config.yaml
activation: "swiglu"
positions: "rope"
rope_base: 500000.0
qk_norm: false
init_std_qkv: 0.0371
init_std_up: 0.0371
lr: 0.00113
weight_decay: 0.074
grad_clip: 1.0
decay_fraction: 1.0
Below are experts of layer 4 (counted from 0) of a mixture-of-experts language model. Rows are named router (the router's row for the expert), down (a neuron's output weights, with its number) and show model dimensions 0-255. Each number is 128 + 24 x the weight over its row's rms, rounded and kept within 0 to 255. Numbers have three digits each.
After each expert's rows: a language model's description of what the expert responds to. This comes from a sample of Wikipedia text that the model never trained on.

# expert 18
router:138121094111129121101115130112128115075112079073135159122104119109116126131116142137121128120108092122130099152119088120126116163131085112071112095120151152121100145126140148139117143109151133119099125149158126105122131102103160160189145135106092155115119083073166102132125158110097112163071114145119153130113125175144146118095090121128141161136108144134109155106165110134098091116168141138131154123142114131092105099151073117119127096178168133106134138099136085114154116156090120172135126163108133083155176079124135145117107130097116145134116105131114136155139128134142149142161114123079113134104142094097101139125151151128152084148117111164125103170122139168120126121122120110087096107119138085115092099097138134109143177134111132160165110099115144160093145128139115
down0:181118125161155142143141116138128122112164136122162080157114138119094153112165165118131121107168109132123121100142161111118119165111126084154157100107136126132121130126143107152152120097067099182115158130101091094120109098088127129131119152113133126135139128087109147109103084151118074128121116096117145176171114095184123146097119154142144142126150084127138143147100123104161124132133074144113129121159137155164142085168106127146114159123130146121143134110121154103162128110096187130100135126148122132104122146142158116155086084139130103099121085141161079125125130127119082134117139128110135137138101136116124133159111158122119163095112085132145102143135118117108097098143139119109113088130182178119131130156168122100120118109147154132119132137156097156132094184077155
down1:161156106120126122134162111140128113140110117111140105138150135174133108106112130134141139102121124164157145165132139119131143141091135106125153130124115102093105139107147141144113173095147170150152144141136087177091119162129033118079106137153130116127141105120102119148127164154136126139087142111138087136182100120143131135115164167103082119160148135126152129105143141126119081107099101116173129151122136123123107142124111132133127139110130053142155142166103141146124140146125127119107112100167139120123127176097153117160141133152162152106129114164091135098112087136144145180126088141158139128115114128193115102129138092115124128163105131099127137149173077121125132125107146136116179120118174134128072120142155156192103108145124161106146147121121143122167098136150112
down2:147152139130144127112123127118124133077133116122124140117117105119138168123138154128127127119137138136088127121107142113096063151139156143156150140130184168101135143144172147130138140137133108147139118126091145158096129143127146102130154100115088121147122166121190092104175101122117128121136161125114138144098139104140123113094091079136112148132188146120088117141164138109132171137070112139100142123104126132134153136062172092127176096133133142152157099148107148113150164142088165111128131123142160161109118094129127162143159122142145130113109124134125157097108102103130097095098141104061137147107143136132175124134148152081161158153117128111134140132113121167089146149129145180154075121153117113139084124143121091101152106093129124128098115104122099156151153175107141
down3:131129099124132091119147120111159141128151143082165145140137149139128120128088144149151152130098118134155123137128107143100140125087135122090160145108137144136137167150104175129060124111158092099108095129145104167168130128134038162129166127112138122140174113167078163101116133112162184135069155144137134125107120112142138120127106131129171112138095089115147124104132114127095099107145111145124147173104105120183148147095159132069127156120129143137152133178137103124204131123148119117155108128139128094150100108153157149142139118119153124149148139125112135095154128134134117146163102122145120136133127128111117071110105130185117101127129114094150140148146139106130118095051113131127123123102134114178110121129107098124112114140127114131148098105144129132109088109141144
down4:104119097138122112101134117103127153163165107119169136100088168150160097150120122147157128125112151116115126140134113126114142112125152176170123145089127128145082100118148139157149139106113114127084148125107095141124139143129111147127135100077173090125128173150180114149133140076140129113068103138126088125121104122107156125162128118118120135159140170128137132162108144157106130123142141148139171105142170118103134141149168066123131112148118108117134142146076097110102113133126107143162151155124155115152107146136096137126114159148094096168137153124121139130127152133113121146143065094090173133131129124150173108101134127140135130144076094154132137070083144150171091145096096124185115108123134086118128165149132132109132115127142159142119068114132114113146104094156145
What it handles: Line-initial list markers. Hyphen bullets and pipes starting infobox or table lines, e.g. the dash before Born or Succeeded by, plus hyphens inside compounds like Pac-12.

# expert 30
router:122136066141150121111134103124129119100125127075124112126133122123118125099139103190121090135136123093151159121098114129121121108098130137130113149134154097170108106113131125115138140139140138095105168137104128135145144153106154156120153136104123107107180079120092129142174172130129163113166114106171139149117140166084127125155102091165129114114148112113114105111142098148142087089103148121110061170139141134128173116116160106111124097145111135130121116137176130128115139078123108115120088095119140127098174111118159121157128095080118143178148170101169083151130115122137114101136124130109146078117152125119120099143177129109161161080099099144133114110163117114066138162104136094097124116088151100159148141144120118096132125097159120104136128098122141114121157123110105
down0:088094143182145142125138100127138139119108119138146101162105167169145145100109093111144060157084152098105136125147119135108152131107120137071115099145118154155129116085102160123130172128121115122134140169146109125137131103152134117141134104152139134120109113119124159147150097136159118120171135145127100137110106101105118163121099145087107140119118115103130155133116122111083132119102115127154108145154131108138084122092174128143152150142096133139151139095153148141092126137161114143104136084126157161120096160155149138093138144125168155149106140121165137104133142108151189133188110122131178129108088148113170119147116113125109125144162097113128162077147109159122143108119074126121132108071066130111149096120183137131128186118135149127148121168147112113156145125132107
down1:128170090130112134126135138136138118144147136122111151093121101106152121109084115154161135141092179119134127148112107146139115100126137119153131152189199187090161119123148110146123093100152145168145144099127105122133131142095154143091101106082083131091156097115115090137118115121129163150136112110139105117129138145142187128143139150190160146116132106168122104136114148132123108132119136107120164102124159146105095152125110127113122098120114113179098113135082139141132117126099077114134144091112141113132123100153148128134132153114159132127112129112141081147088138143118140129113119116150139132144097113118110129130091160149131147114125135120133088126104129153176059105162104101059088148159119079091147118129138134135109153151118161161137110151146137199129109139103109
down2:125123116116164124143126173134145133140138124146125128136099113146104160144150139131152136102099106139123137132122088145116126094117148137101170120163140132151174160136131128140132128173135106107098113111121112141125133133074136154096118124143119172137105155153103154138109136154119142117110101073156154172177115125117092088167175181107079126117116137158093090161132154128125104128114118135109098142131126146164176084101131136060154141121136105162075131154110103152181159108106098141142156160099120132152210144090106110126127121120186103134144158114154101146112110129140143151142147095099124136132112142128100126125130148104136150133127138102119115157158141167141096137127180103136133145118152115148127108183094127116172091156103163157138161145118137129131114099119150
down3:079156120104136124112151117146162128154133132178087134128077091089130165129125116174164136079077146104112105162145143132118144113116134141148126110122104098107163130186122167170154120178135164143133124141161155116130136130123132141145090123142144142167148117151140137133082123145160165111109121153144077107127155166140119085151142126115118172122157132142145115127158113140107098138148135125143127140130121167150157133140158083108159168104109159122152107126122173156104101146178160119160139133093139128137148076116084135111154155115176149115120134112130156169143139167167133110119139173077119107139120145102134170128103134135107154151096138145121124121145135150132181084120115112163154113125165121149116090120125135108129165098126124098092151122148133109160116130154151
down4:167094169154149151159104084099113136114142093131146111115088117085096090112121100111165125174143183130113142161152101101106124146124143148120083134091137143150113118168149118136137144163123106130168113145137100124145137176123100113105144134150097132110108117148141120155137159105153107134122162116136102149128129116116127133100147106076122149129141128116158131155160123172112161082129127100139168157134126151150128129128130118116158152169102119167132117128085092078112150155119133133119172129119156131096120152183130144117140114145138096135138152091111137113132159143106120142130128111170166145098116171137114132167157137177127135125142159197155131144111096129153151098158133128125101109100102117129095121112098131102087169066154131106166130099176136118157161105146134
What it handles: Table cell separators. Pipes and semicolons separating cells in statistics, election and climate tables, e.g. Record high °C (°F), plus relative words like that, which and it.

# expert 4
router:140114127125115145115106144153104138152163098128131131151189163113147117080134119113104132113123149091167146153101111137143077119117100178121174126144123107133131124144121158137156118134188115174140107120141120155124094147145089152142118136175115143115137143110129130113131143153147115150167096121134110080115146138117142147138154122087126133107157175115134159146134173180150104113119130120124110157097127160150117147120140151145123077177145139196122135093104109133147121129137120088089112168164092096100165136102126104174145162142150141121140133111103129135122152153149136101120133158123143154162127136107135142113134059127130121100108143115162115132148070128129149124126115129135151122156132087131085173106155169135209160101121145142127118091102130089103135142122141
down0:122123133093139148104129141146159185158137110140126093173125137140139113081176173151094131107152137135138119132170142142121082142146164138135174160129142130107141109144133140126102144128123133132130144177119100114126175167124140112155153154132103126114101125108142148116138104099124151118110156134116142139168111106129134111136093099107158139170118128138143125122124128166114131106132136134111128118130061132096139127081108171102100079122138109122116176113117123142125116128111097136061105134115143100116138129111158113127126122110125093076115145134151143121090147120134118116158128121134098129108141094059108097156127100111136161135128126132087107104111109159121111182167088136082140172138136085116128120144159121139108164162087191126170147136127118190124118092189112
down1:083127141148116096103101124122127106126118127139143161132126121127145120129127102181139134115135142116162221081136125143138102129146130126100160150066139159149145101118175159125142070089117120125150132106103146101103131126110156129133119132147144158165132101144111103129143117085101117143120148134153135098125099133109142135149109129133112105140145120165121096149134142134124067136133121103169127098180169153094116104150112090103079069142090118147106155143121160100137116104154112101107141109148127092090086150109157163138151128130122160148142127106140116143137103137154152147156153149121104109154151083108112136105182114132144135124120154124167193103155114120130145105137156114115111110158140125101156147135160166123164139119145080094131098155116146131090119091131091
down2:154121170124128112117153152121129111111142166080118120140147067083108132180149086142098128102129101117139162113137108136146131121100138094135131148151134131092152118132120109113116134120090127150149166137101093125136166082170167127088131123099117120149127107090167135130117112145119090147122142092114105117135100154122131154150122129148103144127136103117086140145150144096120105162116158104137142059157147144134093104144134139122138154040162131089109145140121135102134098089159143140128107129093126112162133130146108098090146101128110149141133182087172110112124113102134138105121158094166135138107131121170127084142143161120125120124127140138130094141126123142143111090125123152106107069140154140118150123150091085130116097111081123092136145129121120102168080118185132
down3:151141090110130129142137114115141183160115128151130124125145171162127147135164157154118172108157061135111147108164131137174134127076105105103127140144108104145145135123131122098121153142077116116122149109142105126136120112151134086170098096132158114088120077133148147112149143156121107056167105132142114184194131119141121097116062128175131118093115132109129148113100094156133130114151162109124123117121143161114131162133139140178123153162114153134144171153143136139147184092138123143151118138116127085125110119126169134166087115081109120102136115127170133112124106138112126129095153096159108152103139097154161106152124115102098109140114134147113115155145130136153096108126161114140141152131119137172163100124075092121096133140128107146120149152106119131115117135123157
down4:140165099115157121131111137127114109113093122148097173082112167144107123119119126132150106110092121079110144121125127111129113108168107140117122124138130146125137121104143093117143115130136161107124118120136132097109138170134076136122148137130136123087147115174142165124105157135082145156122140104130100120156153133168158184123138141124129139172117122127135109124141099147134090150118135154095129163075106140175126122113139132053172149161120144093132118163156104120124091114096093070085123134127152152104151113161135175156181121076125129103135138150127104169135178113127126137138139105136146122177140117145158137112113124131069114127105113130108074128107117150162137115118136072086107144089133128115109114103143073077137122129089137114090118137129135138132172135149161
What it handles: Word-ending pieces, adjectives. Word-final fragments and descriptive words after articles or was, such as -ed, -ic, -in, other, known, typical, distinctive.

# expert 21
router:149116166137128154114142125083108128120115140130119128087133098137097116129144143121156135112128157118145081120076126138163103119130169109162170144111112125090132114116122160166120121145161149120121141124093109135166132108078098113123088088116117122159131161126167105146126111151169121154112161108062124098119121157074112105113094130126111129151115163106121116147124104111122116101136116166087138121161115120126099132109178103162127132161123092163093126153121129154153162163113100121121139151155076100158151160118091128132150133144071161148128130112114085113128110147141136084127100145109135129134097095127181152156130113144076142068131151120135100103153121085154168125098105146132138141134164177182117119120139157106103110103150111126111126162134143116115106165140104
down0:154144127129180117104121134137124139123144134133111143136142130122094137151119164139106145116092147116150174109122160140100088101130186126149137125131116154120126151128083143079134159153130108134190121149125141148085156131102150137139112121123105170153143121147111126101161103171118140139117119125117132104135146142117127144132124118136127147159114162108189084140117107139136159149186161160137146129134146122059138127145140113102105109134175136107141172077124135100106146137109123117063100132146131153092158085139158116128177108143180090146108143132149122161121106102136127115148144106146128151121104173162153138100151119156157150127147126122125101174138156125161173131149103183151124104125148095121089127110104149169131103077148114090137142135131116120124180184130138
down1:151138122115110129138116110124125070137112108152127089091112150152106129107133115135105145094137086139121139129130146163132137140134174118120136141122160126128134146096067143125157095140063109164122142144096090135111160155173149127129122124122146163107077130121107110142134127128101111158179136129133141130091117161123146087148146130141088135107126130155092129146112137097120087139112117133132119140083117120111169122088143123121104123121120127087136181095115191125126134113150177095147169108058130124111130134117122118170186138153146117088089094098120131089163068121139134128131105125142115100126138131134145126139121133150162166144153166155139100114135128100106129111114094165127131135135119186127106107109066121105104170139111116124117160154143120170123130092159087
down2:143112102103085098130107111157187122111118135119103137148130137126124129142129076115132064141108132120077117116172089150127139170113103185088137138135114128126148115113110106117131162171140117096068086159118154144128126125148117139157137196163083116121118085124147170147100140093096162108117122109111136132121128130115126135096117138153092113094124147126142160104105111144136100109106112114148129112121111145107122124143056135093138141109174152090130157129155114148139142165107111114115142090143132140111120083116159137120148167133129143139150094130118152089130164110138175168117111144124131126091145141126144133101111067139082151100103083158115114137121102157158131124109163128164064143161158119136128110151150122139109135099114129113136113099156096111133127099155120
down3:092116103097110132157134126158117122116156116142135153135126108119120099161126120139117121111139173186154171112176120146124098178121146139106113145109137142166115166143155133106099126141111154118110117097136107124106145142138113128161124091132143113174159083104113128125096141097088104148125153148134083138160087090160130122147116085137123089116123107148104112119164163137131112179125119162085112137115120117130103134153202159156113169112110125118162112159079164162150114104168148108119111108114116121116100104135112123111132126121125117122128138163146133147174120158115122121184127121140102086123099096084100139109101089142119120076146107135126107134101150112125117139135116106162102100144109099126118142154111131116164183179095080092132171132163123115144173106118128
down4:124122146143132114116138097128169109153121097107122127089154162140135122105110139137163135155162105127143121145143109116128153112126103176119142110126138124125164116157115125106127141105119111144098142123091119085163090075100076128134121104157151143116142140125129121131153147127160076141138121118165132164084129141160150153114115161128095126104148155116128120179141159112086135124118108067192058133152141143168143113137139141160130134134092115108099113102118113126095094133129198139105149117109147126110115136151135136101121157175148146160161095100094130111094152094161113073095145093101145187157136118111109145154118100159128156142128078125100128086118124139133082099130128111116156104145110127145129133160130155125101156130166118160145129129124156158168105154106146
What it handles: Place name endings. City, county and state names and their word-final pieces after in, of or New, e.g. York, Hartford, Cirencester, Helsinki, plus -ton and -ville.

# expert 11
router:115109145155087112143107122111137099124114117109115110112117189144129127091176108101107122141156141101133169122157116169091092137096136078130122110135093136124131126174098109130165107067075134161141125122089123186127148135123147085118105092152119106135133127112094116125081084119112094128154089139158154162116121143145125133176158131104118153129142110130113110149144118076088115110130113100168136098142126158122092157128125098142132166138108106141128137165069161113127156148106107132124122133079122129143136165152117152131137117099154146118068108142144149152104141118134131098112119158105116149142096108183105128158086117123092125122100125169134103154115095119140125113105105144084151112110143139123153148091114099081125145109148091108122127118154104168105095120116137
down0:102153190160103101107080184118137162115188108156149130106090112132136147110148166111142126100148115092122106112122147133115127125135134104166167113160149147098143160094103157134149102119136120138124128158102120130121150090141106089172095162093122180120134103134109151161119095127134118145117126072105152167125132133109123119108134133145080122107155130135134117116098073128123156151121185124113132161105110120123130159098115117126154114086089125124104151094115116139105141133116090102134145111126111131161132125121168140109133114136132100110161128118167101131116123131075140150128133108064134166095159108109177161073184093112080114140136158130156126128134099112152101124155144137115114169123124132164119142150116093109126101116124138184144138121125134107135128136135179
down1:126146159160127139090111113152090158150121127119104142119087128129116119172144147140115078146125096107152130132109115156130107088173167085061121165141102113131165081140103134139141118135153166110154150102148136153106134178119125113148070150168128106121126097129099146115117103099170138134132163129126138132147146089128125118103112154139148099099113170098160144099132145107120098123169141145156158165113139101112147144114131156134127137126153102111110141136119116139108134111135128154123122154190129112157125173154068151135102083158096128109137150123079116145147176098122145119140117133117143165141090155137120139145136128118144129104120099133105154124134130119164174116074135150161137133117141146180118109131140108127098152125183099155086096165137134156130159176119095
down2:159101133131124146165146099135109098151112149143144114144096101108132103153167150125129095129162126163141109112126175110111146118077149100137163172115127156114129116097126161153133119110129104170152128126143080132173148166079105128087103115093134111122160083135123100087176056113139118162134173111134116128113142121157130114120138108130110120129147148122105128148133137103146074113136121138140103161131121118121106110121149119132134129136158125163149123119112137115161129132126129133112137118128149167139063083122108135180149139171142132101167111143108104083142055122145090144120122125151132132126179114159103145133128135154145138105098141114151141117150137122121109099147146093186106153142131149138093121089179144172127129143106100156139131177112107081131091107113170
down3:148127149115130101153153098146105157154112097119148137150100152143111150127149175097157154085109142165125116096125108127163125112177158101123118154163125099155137091107092144137125165156158112107136150119154102126127127174129122109168130136105090129126134151156135143099114134126140178107147115149131120120144103108106082088114136131176110128105133140124159104127145112148081164134108139153128110156103130108146150174146171085094111134165119128085096145104164144139103107113121141112106148137177106116101132122138128130128126098137139130117099135160135149148093173102121137157163057152116125074124107127106141130089164105114121107110119114061159159122103121131106110170100122135107101095093096127140148106124151157154140135117075092106090101107135133118127165163166132
down4:157144143139138137127109140100088161154137205129132126141148133146164072098123112124107142157146167153125124112118107083164107120163148142148133132108126088147123161100094136106160141149146120134123124111105148152080138118130127183147181137123131119159144097124138148122121086129129110140100153068106141092115123099116138107097101116143103157123119082142122128148109096087141130144137115125117129160134154130075097129135151107136123160117091076129175130176139154138124114153097125094117129133130145155098155128100100150154142089174134077093099104148126139106141099100105127133131150145081147159118127094086126094146111145148125140128131130109162074118159130106144168106147097137154124109164089148144086103120160083136151169092140145139122122166121124119098143122129112
What it handles: Person first names. First names and title words that begin proper names, such as John, David, Henry, William, King, President, World, United.

# expert 26
router:075109147143132117142128132166100095147104123148148132129132118133102117160116164129115125126124128117120124161122095155112099142101150120100133118147171144112141144124143142111093083099154126127117096083113124105142133130097148149106105140099139114126125141084122095121121080140164156105118159098143189110081175136120169074119135120114158123165127128071107124149158177108125119153154122159120154141101125145160105081108141139133129102091141086102081092134138173155156127146102129160133171165151139147148148115105120200095144098105096181161142110116141123127113091103088138145111119139105121147127129110141129142127079174109121141104123163113121105133113104159158157108119127137131136146156137111180128107110142101129124126107145122072113117149161167157144107150124165
down0:145113106124174148111114100120081151167145120162131101099142075093083143113115093097128127102126158132094196172113141110116120083146100125132153119132151133099167113144127153111127114122185151081160145100101126155121169139129118109132100135162138129116127135135127134168138086145147138125104153130124089099131148143106177111113101183131108100124131118162165116088195126119129108116133146127139126130116111108149145159113133141128106113122145135157116158156157131091142123169144107097118102160118123145142082104126126119094177109166099080130102101108129150154127085109140148128185166107094119124085151159134124108144093142173129148141136109104123108129126139144158153140105146109145160142131144099142143128148128123138154105128108148110185118133096123158143150185132133
down1:166162119106126130125094172156143135116145165108103133081136169108159153082113141120108167107094154118080145195113115130099125129116134131162128118151135130125152121134100151114094157115105133090093128105059159127140157118124133101156119146142111096148121149120137178164111139161160110146141142143102165133108132136134157100152149149143114149154145119145111169130174120100135129129090118126112158150107171094144126094139137114081104137095137131117118142117150107176180127142098132138161141140150131147138122102099130124114142097151124093153104129085097111135104130095162095164136149080119116128134150092138124117102122132136122132128129146112097124127085112086151091104195145114133174147127133165097173102127108139094091128097117125128152142150163114177102125124106156
down2:161110117127138148111126148162113140099179120096135167126155115156112101140132148145151151160122157130145143138138172106093114132134162155128142149118103079109107143151147171120053138105118115114128150109100120156134109091120121113131083136123135125170110128105115139136121167115122140138085121122109104211089121105136127138139173126133098136115100113155159134132129093151088131152142117086118133122143117149089114148122105133125153102160124197122137124149129080132128169123101122136152127133123157133111163118091162068140116126098124128161122130138127170138073156110139105142095121132092115125117140099101117133130095137125124158099129122119167133108098134095181089113193114115115119130094125105132142174179109102101146157147113139132164096100118095149095115085114121
down3:140122133119101127130120095113135162144109129090152146097137121168129122132139162146144137158205159127153116093178116104118132134096124090130165106100098142106157149106124116113154137144147137097121120136140136117145103108153166137146151129134134162115128129130123111127129141141129084107115095161118104073169083128153119107148128133128148106142077130127094129141123138096166167115123166137159071090160144114113148089117113130167140107138091128125115128165115135086135170109155140073102125121113103071114124140141150149143129097130185127131137136120139145091103181102151128127110087171142109131148102112117126132108093108126120069114131086138069129157155069131086087139096134095104146094116127148125151161128109149110115122145142116141115152147093135145116092166130142
down4:121090098112130118107105098124160140130107151140142177139101143119135128137145110110119098086133086132155119119189158138150172153100089120107147121098151122073171111142110131107135163147159111101107096124128191117113115119132116123151128105144152106095142148109130203107115110122105145174166136128150088141130100148064131169133135126142140135100120178138134163134134135159124143145111148154170136130141120116164145128115092119150123150149109137124118099127141144090137109123099134177121118111108107106091144133097165122131168109153130197136151123123126182144130138123151166117152139158113091134159104123142125138099119088124121076090084096190147158169120135121123128121115135167097149129128133126123116168130154143111175154135153174135102134144124127139130147126122099
What it handles: Names in sports tables. Player first names, surnames, country codes and place names inside sports results tables and draws, such as USA, Michael, Flavia, Rhodes.

# expert 1
router:121122122148139071123128099170144134105127122112095110148143098136126133142100092094123118149121082108089153139178168146146179106165145124157095156110176145139189122118147113150150147071108114091122118151115119121081117085148125150102150150107165152163084166170165133163155163122170145100131164112095138135139128096137119132151098126109173134123118100120080092116116146119102126127140180100141131137112142104143097166168127142117136097127104096080113087102123132103085129165139130101101113104130129145156129096125123112123102138111116090132131121166138123120147145151154149127121144106121114127105140127118150116135116107085085132115133093103132160147187133159095148151137138132142147102152136160106099117135148105143113187134104120146112139110130144141080137147131103
down0:167119158170168139123137138133178145141131144116105160141171105158092098136116098111118102132154133136137146143145111111120142094120127171169140115157099134123095100113107136135132123112143141142158096134136132140114140123173121138098170146138160153118191110124177117140158115115136122108149153108121109119133113132115135106103110122097104170133099077129162141114134158064126111120137097133148081117131129103131154102110149120127115117109120134113130119106097142149155175120117104062127157135164179158150074135131133089115151151164143080093106127150156142091092163104155140168145124140152141152104098124129093118167159107164121115123138118106103106106127101125127077115167138106157135146135154108146126103122115116159107112089085148123154069086153118128147095119142170
down1:084140102116111124120126109155120135086161122134159093065104125182191143163098127166099093114097116122105101120117139154125115123115108119125151141161147147116108130129178131131133103156133130114142139105129153111118133085126134097135109101152080149125104137126095118106102130162111138124141106142120159127171124132119109127171143141160178093131143130097105139154103097209141148187140113143125133130129138117111144143136144115095094092149125123137116144132104099093120107098140140165085084147121154111135138104133129129127127100115092164112146113105140111119120123107116132084160141126115154121164137138095130097084128131152146143120124149138131148100100147137130177136109096154088192115152089147115141134144116134079102096127166080131157166198117132134123140103127087
down2:124090170150146129119138121154155132093145156121106165112158113168109104154118129134105096122130131132086151158113149126107141078107121124165094083159139133128098118114171120118136139108116146120112106144127177115109136088151118149081159149154178090114187131121151123136146098133150118110144162115131134130142118102133138110141095130094135173119083115114118137120127116119146155128135106127127083143097145106134151112114111121112163101131139179092120131104123104137160187085133117075119147120164174175133120133108124129123126162133113102079118115147167111100109165140168177153148106162158138154113109112120119110174138118180145141111129088102129102122138107152150094131152144117144109117126134153149107136109137102141128127077085150119163066087146140128102083146100144
down3:101088084128106143123140151157127130138153121142141164148136099094094155084168137141127115130144105130121095103136130129128137116117116126142109118122111096152101109148123099087110115117115185101194101181107100153121162106108130139132095129127141106123162121176156122123092125098133085104066138161070132132092150105165149142084079144125109123131124114124179130119125162166131130172134134122136093125117080072106125118115089102130129118143121107155135098143106113088153136138124138115079169155105118135098127132127137159156089153108116168091088135121114113135117154119116104156102161123115122127137116147154124109154162171145144134141111139098130151111137119203108103135113156112126105119157109100128128129099163098131098151115117090117154097093120143133155113133109088
down4:154133146151106097086159127130106163135144132106119118120110127112145157146132124136125112094117121173166138088138151098141142171137182086118133136143124149079117152149136118064153069129147088106102159117137131154135119125137143126133156160103130100153131144068119083095150116121107128140127097142158116137106141107144141108190104104184148115167164165180153088122156117096147114105153115111107102140122135107111067141109127122104093136132108116159139141141138176130118135134127114084144129157162103138145129124124101111148161138162130118122129102116130115148095142141111091161146118171126128157092147131116060118118137089138091125116119159091089101172119100108092137155151124117109115128116130136117111110063110121125111126131140071161109122120127101116134137124161135
What it handles: Leading year digits. First digits of years and multi-digit numbers in dates and lifespans, mostly 1 and 2, as in 1953, 2008, 22 May.

# expert 2
router:136087128115132113147112124090149114131122133116095087099145126122098067109161124157114143122136117103167175121156164116127110152134130159133135139151114122146115113077140143149152127058134106104157156155128101122117127140164130102113090119111141100121142122148148169109118114095115114150160097121149074115148123157171119118161160155179120127118143132097173138108148149139154100143085129126154157088150080106132158150121123145166143144116142133162135197108115111119127156118132185120073135088167170129093085124126112167116121120104145114091121101156114131095135138189147150147174102117129163115122116118135109173131131110113092134089129151148110144119117128093105121138147099141117144105150116164140132129147131115142169133112144118107144160144108122078176106132135132
down0:165120113099135101145115126114125132124111174111127140084141085185086137142147157132100111147160119091122111092109112141093136126148160141138112119116109189130143098124128074087121133116115139099145127154150114117148146154119144103118087120177113137158128112098103147121104146120138116094130108112167124152122158130124137124149177137129149084143111138107095099083122113121135105124115141200138139135133094109140192115143153126121117132142119110101083104116129119148100143120111136138084126136113101100180131122156143106133133097127156112156121137160132124139164082120082120136123128159130157153108110161167099093125088160164126153091118116141139144087143175083101147090103171145151123165134144112135083128122127092134142098111113095171137142125139156102094144157170158
down1:137134103127135159113189098173120146102089139161143131111145115152127125154083113101117121168118137154117159141090185099106099138061099116141135178128155151101107093143120149132102149112170127107181120157117131137174139131137116135113139174120118106095153089106135127125124121174061121125137148130146122157102171146115130125133110133120139112146140075117135105096103124112126113148145111144130165108102082158138138120164119192117142137147156137123109095133104099141096106167133145134113137123159142124125138142144106119146156081142101157158139140101160146152135130148128141134107101156103133124134113203136134143149132127118099101158123091136111144074120118149161141114116084138114122138147174123132129156149176129128123089164123099120122146118185107122175150115113128
down2:149162179135093123116147123097134102154114141152135143125165122178126099152125104156120112134167139110139106137124116094118117127112121128119100139134127132100096114121138141087097153165147133123144152125132153078145138142111084155098139135111161121109136120112099110181145105141115111140175101144106207105098142145137127107145115131111129125084120152091111097086109172128104149106131147134140180116117141097125129140071123105097097133153144109085103124130102132151133130074128189109138131122097129142162114165135173131130101147133127186132110129153125146131159137102080105120125132118113142103169154126132167145155137175104131181132101118140171155120102130145083112117145104177127123080097115149102149160151087128105112102093093104130133140125117133110094157147130095
down3:097146163136131117112084124141135092110143102150130132156148137104143116141129113150094153096195097151118128133114119124173109122164144152132153107126121102159130153118167124151128126148077132063099151125130147121149137117129113178119155079130107153095138123125153129180115165092103112099102141184128158133104116110189132162150129093119159138091116119104081103108134150153098125105088135122102096150129106103132130162123152158158165122098137153133168158153149120127141111075088121129159125099096143148133103137139115117134085122114114140104107159125146132079147114149100150147147131110114116136129163086164146123159112121082115100165104110122145176149150152080104144142140105119140115112157148116157093080153116109155142147117095153118148106112113123150156121121103116
down4:113137134128113133156108174130105126148114140127123165129166114109071078152124159155134120151163113182164134129116153125108147147138139155128114117103109126113132106120128118143149098110123115076115125139140147130140135105129155109131125113164096120149108187128145134151084104095122172139152149105131074144146127121150158150131121130157151075181167143118168164112129114073117116135083152130104118146156106120139124123174097138140129086164108144134129108160130131118103117120107150114132134120083140110117165157081111090112141150148148158172105124130120095137140165116121088132162101096105128151113150112180087162132102125107147133130130149135130146083113082094152130111115124130122188175121160181141119111120168117129081115123106124125142090140140106097155099125122179
What it handles: Content nouns and commas. Commas and abstract or common nouns after articles, often followed by of, such as theory, election, book, process, -ism.

# expert 13
router:155132125114135118140101108134127102092149114114126105129145170150184128173177116100152113094130123096130154093127173089142120128132139152130082124123158113141080177162172110127152123110116110080157129144102091118106118148099112163090130127149157125133099130127159102122127120116131124118089124145137117120132112103138105142152099115110128094102133105135152123145137102128110107130153134132091125113129154140124089105100118168176135130171176150120150158137174152137195143087110128117083118091144117076149122102202132129132113156125081143157134102149116133112141154096106100132115113122077114092098175137153114123117153130106122136103152060104139121139119131102120113124107130155122151108101137118130127138083094116109148116073147121116187140112095137148132122124154107
down0:144124134105113134103128159174126122104095162128140134109146152148172138126093131132083096142131174114164140115142157111159122149151151130137118112125100127143122128132100119133142080127135186172126157136074118144118160138173155095121134128139144114139128096083163106128136115141134162167138134114121104102117131108161142129111149134123112173116175113139109167116205125133103130144107140140079148162113083127162095134133127131159099144132095128129127138141190132133105124131085120110129132151087164157130150112112132145129106116124138134148159114125091139098112082096130162114133126126067137117140118080150170126111141054169101161168116112129099121124068129165116150136147090129102096104126126119128172130087156125154147132122130107124119146122141115172127088146148100
down1:115123129134139134129134155162127163138162154073084136109115082080110113134129117167124135159129163092106111120134159112127140105135142119080125140157120148130162120114105096119111135144141139190104133083131135122133149136133132125107079128104149113149132112119157164123137144160140108136084140155101101125121146170113134138152112186170145179152100102105135138132155114131130114075137171140115092116137120147189150150116127110118125079114084154128080142117116151118119093099089104123099142141101144116133192132115144161153124117117112120080085118132151116111105174097087164091106125099081149121170169088132161118159183110109106139137109132131128123146140100145139153115122135127109125123136122093156140109156133111112124153165123143111074135128152156138120147147130168
down2:143097128110125116108111130139135130159089117118131166089124095116143154117159126137117130132085116161119136126151094123094147072094125163146147101155172132136139129144143091131103135142152123088152142088132099076071062145080124119141148143139136133085142108153119150150104168123148156109112100152140136105134118183104133144149160106108138126129142129114133115133162108167112146151154146157145168132153083136165142117121100172152148075163100110089122135161132139127106124110127181107150095100132107099165116093125122137123134103132143155135123099119111126151156153113139128140094143111135105132141198097140161156097110110123152125152099124125141089182113172132129113137130119133091132120114144143163106136141126150146124176109092162142114120128126129174143066091131159
down3:086125117166123117120167130132102092122115135128143129122141130110134127110121131061115129156114127142130111087130147100080168151164122103116100091157112119085114170119103113092102130184145122145111126142111126111136136139084173141134113121143134115138187114132096151129103115126164094122103161137095150143112128144110125138122135159163143105099128114142091105112155127102083142151054117140140098076153100105162126115101167114126110093118098125152154121092098160093139102085102100103070140089139180124110152098088158160137136115116125131099160136104150127125132106086128126152169138131103168123125125125105144159161116103135172108140157092136119061140092127143107126107143118160147108125145128125138120125105157119181164159113127126156114127122124107114100136118150134
down4:120173132133118107160139123094114093140153134139134100123105163137134128111166149092144185113139103159134131128106128150113123141133170135140101126151108091130107164115101086124122102142104159118141136188116118110143137144120141132114098098132127128128167128108162137126143135147130164117153116117099105125152071139101102125113114183101105087130158082108104157087147140147087171151137109141117087102119144109113099110116118122137141140161139126164166140125141099099123130099117072102136122139116107162097140108160115120123147128136133118142146139141162122123120152133129077090092143079107140133123105146180187127107112169162153138141122108135151150133111135081071116130157157125146112143144104110116179149164137113087124125158112184173170165143081104169138123115146145
What it handles: Month names, table pipes. Month names after In or a day number, as in In February 2020, plus pipe separators between cells of filmography and data tables.